From a checkpoint of a small mixture-of-experts model trained on Wikipedia.
Size: 9 layers, width 256, vocabulary 8192, 25.9M parameters.
Below are experts of layer 4 (counted from 0) of a mixture-of-experts language model. Rows are named router (the router's row for the expert), gate (a neuron's input weights, with its number), up (a neuron's input weights, with its number) and show model dimensions 64-127. Each number is 200 + 30 x the weight over its row's rms, rounded and kept within 0 to 999.
After each expert's rows: "gets" lists some tokens that make up at least twice as much of what it gets as of all text; "mostly gets" lists some tokens that are sent to it at least half of the time. This comes from a sample of Wikipedia text that the model never trained on. Tokens count by the router's weight.

# expert 5
router,240,254,209,191,167,205,197,244,246,149,182,197,230,176,212,172,159,172,170,176,208,261,229,234,191,230,203,207,185,155,198,158,222,164,173,217,210,270,217,229,162,161,180,250,184,162,193,239,228,221,228,197,197,208,201,194,185,192,195,231,213,193,166,152
gate0,191,193,207,226,154,196,178,221,129,270,195,211,211,157,220,177,184,176,202,194,159,192,245,188,212,196,206,183,224,183,222,200,223,177,193,241,172,179,186,213,189,147,191,184,218,234,168,189,180,266,183,230,179,171,165,245,235,157,204,187,207,165,196,212
up0,122,168,186,158,264,168,206,218,201,154,154,199,224,197,229,243,164,250,202,193,183,208,219,185,198,218,212,195,199,222,152,223,256,222,212,253,220,185,159,224,200,171,242,190,211,161,179,188,205,217,213,176,215,152,230,192,132,220,215,207,241,166,179,189
gate1,196,186,208,168,201,200,223,206,217,201,172,191,223,226,193,165,190,208,200,168,195,217,202,169,186,236,181,172,169,225,203,203,185,155,94,212,171,212,204,197,250,192,187,193,169,210,174,187,209,199,243,218,188,267,167,208,201,184,221,245,222,192,215,208
up1,233,204,220,200,181,180,217,188,214,207,218,227,208,183,213,218,188,194,211,200,238,227,185,223,229,209,218,201,125,220,175,122,197,186,154,225,194,163,166,186,281,212,182,199,180,141,146,177,197,176,217,168,196,200,134,196,178,214,200,214,198,154,178,225
gate2,215,214,185,180,209,209,199,250,164,177,210,156,213,210,167,205,210,201,98,169,166,194,227,184,182,132,178,185,191,209,173,223,225,203,223,220,186,200,254,251,149,194,175,230,181,164,253,219,115,209,182,208,172,231,204,142,221,178,190,237,199,203,230,185
up2,166,242,166,185,179,218,210,168,134,197,187,215,226,167,213,178,165,219,191,150,180,255,209,170,227,146,190,163,226,156,197,262,241,154,222,192,179,183,217,257,146,155,212,224,187,164,218,243,197,226,145,214,233,220,222,210,194,196,268,255,228,195,185,224
gets: " in", " of", " to", " in the", " for", " by"
mostly gets: " in", " in the", " from", " by", " from the", " at the"

# expert 14
router,166,230,181,158,187,173,124,186,203,221,204,193,227,231,206,216,224,231,218,184,216,253,233,175,172,218,220,213,193,154,182,243,230,239,254,193,209,205,260,141,137,237,230,165,164,135,161,204,214,237,152,204,156,178,190,235,224,231,194,217,188,266,164,193
gate0,173,193,206,215,210,190,173,212,157,218,255,222,224,220,205,233,236,188,181,219,150,243,191,191,191,142,205,210,204,256,166,157,163,180,183,208,183,175,213,187,241,221,195,210,213,255,256,170,175,185,217,204,215,190,250,196,206,170,210,215,181,227,231,214
up0,162,208,194,196,193,201,158,214,191,225,244,193,187,201,204,251,216,190,170,216,180,228,175,201,192,222,226,177,209,265,205,196,143,198,204,173,178,184,251,203,192,219,241,191,209,224,273,191,184,171,235,174,226,150,261,202,181,201,221,211,178,250,257,254
gate1,219,192,212,174,192,207,203,194,188,180,205,203,163,218,190,165,179,155,166,188,183,179,229,201,178,212,192,185,184,206,221,215,232,225,218,135,152,195,208,228,144,197,244,167,238,209,232,147,237,165,189,224,122,182,214,202,221,170,142,175,210,205,226,162
up1,185,218,190,160,170,172,209,217,208,200,220,238,237,198,171,156,210,222,195,226,215,192,227,246,207,174,221,165,227,179,181,243,219,188,197,141,178,193,237,211,220,148,240,189,211,204,191,212,219,233,232,179,176,251,181,223,262,186,113,200,220,195,173,135
gate2,230,203,181,207,180,186,237,148,229,261,180,148,178,189,177,137,187,175,156,207,210,190,167,185,218,226,183,225,156,171,243,172,181,218,219,214,252,200,217,129,216,179,169,190,198,143,173,128,209,214,225,172,237,262,169,205,212,236,253,212,215,180,206,176
up2,193,218,180,211,212,239,201,163,196,198,194,165,190,159,212,248,170,196,159,211,175,174,202,225,209,187,268,212,176,230,152,237,180,166,191,176,207,191,198,219,217,204,225,230,206,236,244,167,206,175,169,241,225,220,199,252,178,230,212,188,194,181,176,162
gets: ".", ",", " and", ", and", ").", "s."
mostly gets: ").", ", but", "\".", ".", "es.", "ing."

# expert 15
router,213,243,179,227,156,179,233,187,164,195,230,153,187,236,225,237,170,212,249,193,233,214,176,179,172,222,247,207,227,213,238,234,181,192,190,204,182,173,215,235,187,199,242,217,243,191,209,179,236,218,194,191,162,237,213,199,164,270,239,195,190,300,189,183
gate0,151,211,221,166,180,181,191,252,236,237,238,227,189,257,202,149,180,163,236,137,196,184,211,208,214,216,228,217,230,221,234,267,199,236,142,162,227,210,231,132,191,136,201,177,212,193,183,229,225,177,185,204,136,204,164,221,233,191,151,212,204,164,131,198
up0,175,242,185,183,205,152,194,261,220,183,207,161,225,219,151,175,189,211,228,135,200,181,185,198,238,188,218,227,198,229,230,238,272,205,161,203,194,197,213,198,207,164,275,192,281,163,219,254,233,222,241,204,142,229,226,199,238,232,149,132,145,180,170,184
gate1,182,234,195,168,217,206,195,204,196,232,211,195,208,202,230,192,199,218,262,209,167,209,216,211,238,161,236,219,239,193,189,207,211,171,254,171,176,227,269,177,198,180,199,191,165,230,165,253,157,156,230,229,242,188,194,236,215,199,191,176,203,220,273,184
up1,221,181,181,218,192,195,217,179,187,166,151,213,190,222,157,193,210,217,159,210,204,194,206,202,197,186,152,186,179,192,194,207,220,234,169,208,240,181,138,228,204,253,163,187,228,205,226,146,198,220,166,194,161,204,184,120,182,177,162,246,167,183,205,170
gate2,168,189,240,165,205,248,177,174,230,204,215,197,161,228,200,206,213,215,207,177,206,197,209,226,206,199,188,257,221,220,168,222,149,228,151,209,209,168,187,195,242,167,207,173,195,155,253,213,236,186,142,208,180,171,219,215,231,207,258,252,233,164,194,126
up2,158,216,227,224,196,193,199,227,156,227,174,172,193,190,151,210,204,187,222,217,217,203,189,185,212,208,174,153,156,217,224,244,206,159,218,180,234,256,240,213,171,161,247,172,157,249,191,189,234,160,212,165,209,198,186,212,194,211,179,239,237,191,169,237
gets: "-", "|", " as", "=", ",", " that"
mostly gets: " as", " when", ", as", ", including", "|  |", "  -"

# expert 8
router,177,186,182,243,225,214,215,176,183,271,161,206,229,240,202,174,182,194,243,224,195,194,180,161,239,173,187,250,205,173,171,176,237,173,196,177,242,236,189,251,243,191,205,258,211,158,207,208,246,162,215,221,166,187,221,199,175,201,214,215,221,190,198,189
gate0,144,201,188,232,189,209,150,195,197,159,180,241,177,208,155,191,178,179,207,232,193,216,212,218,213,171,189,185,210,211,190,167,177,161,147,213,210,189,135,195,251,198,192,213,216,251,189,210,235,213,171,176,211,200,195,194,207,160,252,223,152,236,211,216
up0,218,259,203,188,262,163,159,275,231,239,204,223,231,233,198,248,216,223,155,216,216,173,196,214,203,234,192,211,211,223,201,232,157,188,220,195,177,191,205,171,202,166,208,205,163,164,150,182,186,167,206,187,220,225,201,174,166,206,193,177,160,118,189,251
gate1,223,242,151,177,184,167,200,204,188,215,202,183,189,186,202,268,182,173,174,183,147,191,163,208,210,236,178,215,212,195,184,219,221,152,228,266,142,197,178,227,238,245,229,224,219,190,222,215,252,161,243,235,232,188,249,188,170,148,183,200,195,227,214,256
up1,194,167,231,237,200,249,220,167,189,187,224,208,205,191,223,136,212,258,184,185,246,190,213,174,208,177,230,184,204,190,170,169,191,213,196,212,184,225,208,159,148,175,182,146,180,253,177,183,180,177,203,173,178,222,214,155,218,233,218,224,220,138,183,176
gate2,127,209,233,157,203,182,185,187,188,144,191,213,215,246,178,208,194,163,249,202,229,190,195,259,157,204,196,200,218,186,257,206,187,247,224,194,218,202,210,160,242,194,194,191,215,174,149,194,159,160,214,176,198,138,193,193,191,223,177,198,222,197,220,217
up2,189,192,165,148,221,162,99,178,221,184,188,215,216,251,225,157,220,183,199,198,224,200,214,234,144,218,186,208,204,190,170,198,213,253,220,170,175,212,167,168,223,200,233,209,189,197,114,217,190,199,193,182,217,203,165,208,246,260,223,179,225,207,161,192
gets: "1", "2", "7", "3", "5", "8"
mostly gets: "°N ", "″N ", " km^{", "q mi", "1", " ISBN "

# expert 26
router,213,185,198,128,237,173,165,201,241,190,162,207,180,144,182,231,203,182,226,207,175,172,249,216,202,228,225,213,152,235,222,166,197,193,218,190,214,207,215,218,218,223,262,209,196,216,234,239,220,202,176,253,166,181,199,201,174,179,186,252,189,251,160,208
gate0,199,201,235,244,278,202,235,179,203,232,165,191,208,179,241,170,212,212,169,186,202,220,129,216,175,223,212,242,112,219,179,212,213,158,179,195,157,159,206,211,219,179,219,214,242,204,242,222,227,247,224,187,207,225,204,161,207,216,222,191,163,187,233,217
up0,227,247,213,245,239,217,173,267,176,228,232,200,177,167,206,154,172,219,214,172,199,194,161,218,210,205,226,162,182,273,139,198,164,184,178,210,165,170,195,190,175,194,208,213,178,249,230,219,203,222,248,208,250,240,152,191,192,159,217,253,154,213,236,191
gate1,160,189,224,271,208,171,220,236,197,273,203,206,158,237,158,225,254,182,223,197,253,216,156,176,234,136,177,176,147,193,182,225,197,247,225,126,141,186,188,170,174,154,157,208,200,227,198,184,197,194,212,189,239,193,183,257,211,214,229,226,202,228,218,143
up1,209,259,223,168,152,213,174,233,235,187,160,217,217,175,226,209,124,234,192,262,149,180,206,177,130,236,159,209,216,208,243,219,226,169,215,199,196,246,171,207,196,200,245,217,220,264,168,239,198,251,188,210,167,190,171,194,189,165,216,222,225,254,178,201
gate2,173,193,181,206,272,204,230,220,201,142,167,144,189,204,212,210,242,171,222,231,214,248,185,187,169,237,204,202,172,223,205,173,194,155,165,194,183,222,199,229,184,221,272,149,185,193,220,188,185,188,259,205,195,214,233,181,210,148,183,201,172,221,265,168
up2,236,220,201,206,180,177,222,165,183,195,241,252,180,196,186,211,191,208,247,175,185,155,189,210,229,216,209,235,232,153,219,200,211,219,265,205,223,246,243,149,210,182,166,210,254,213,170,159,206,227,142,256,212,212,143,176,208,205,195,206,258,187,232,211
gets: " |", ")", " |  |", ";", ") |", ","
mostly gets: " |", " |  |", ") |", " |  |  |", "% |", " =="

# expert 18
router,205,188,237,225,203,234,217,227,220,176,235,219,202,204,196,230,195,159,148,192,175,141,235,165,212,199,147,199,150,192,168,227,182,198,192,219,207,227,142,228,183,189,177,256,202,149,232,209,182,216,221,211,207,195,190,221,241,219,211,203,216,174,186,185
gate0,147,210,226,242,222,202,193,235,170,173,205,247,172,126,233,182,162,166,205,166,209,238,244,158,219,216,175,240,131,216,190,112,207,196,208,195,177,230,189,182,183,184,225,194,238,181,197,222,188,185,154,226,228,179,218,216,231,197,276,192,229,150,208,218
up0,241,221,129,196,228,201,233,174,153,179,188,229,197,192,192,245,226,222,185,202,190,185,192,202,137,174,216,187,224,226,214,199,161,212,211,215,215,209,232,141,221,163,173,158,190,211,168,160,216,215,122,207,173,184,164,210,208,252,208,223,204,168,238,229
gate1,211,190,187,184,172,176,214,185,189,135,184,194,287,183,171,198,211,176,216,214,158,204,248,202,184,173,193,159,233,201,180,224,181,234,174,170,224,213,248,136,190,185,220,212,241,158,136,146,241,165,109,168,232,201,167,187,194,234,215,166,208,155,133,201
up1,193,234,198,196,242,204,137,162,176,203,219,171,173,165,248,242,182,208,169,180,155,198,184,229,194,175,250,243,214,190,186,226,207,178,245,219,196,219,159,170,130,214,197,201,158,194,241,248,178,160,267,194,154,194,243,236,205,135,234,190,211,252,245,212
gate2,166,194,244,180,191,234,156,182,179,247,274,231,204,171,181,128,168,275,209,196,166,232,221,202,182,190,199,176,213,269,201,177,251,183,125,175,266,189,170,188,206,217,241,186,215,184,197,253,200,225,211,227,268,215,163,177,196,140,208,206,210,218,204,226
up2,224,142,192,210,199,202,233,165,171,163,148,197,200,205,209,211,202,127,165,200,241,191,205,180,239,155,227,171,189,116,200,230,149,193,219,256,189,221,184,213,233,183,178,211,194,190,226,193,193,226,249,189,192,191,249,197,170,224,236,166,168,151,222,194
gets: " | ", "0", "3", "1", "2", "4"
mostly gets: "% | ", " / (", " | −", "\" | ", "; ", " |  | "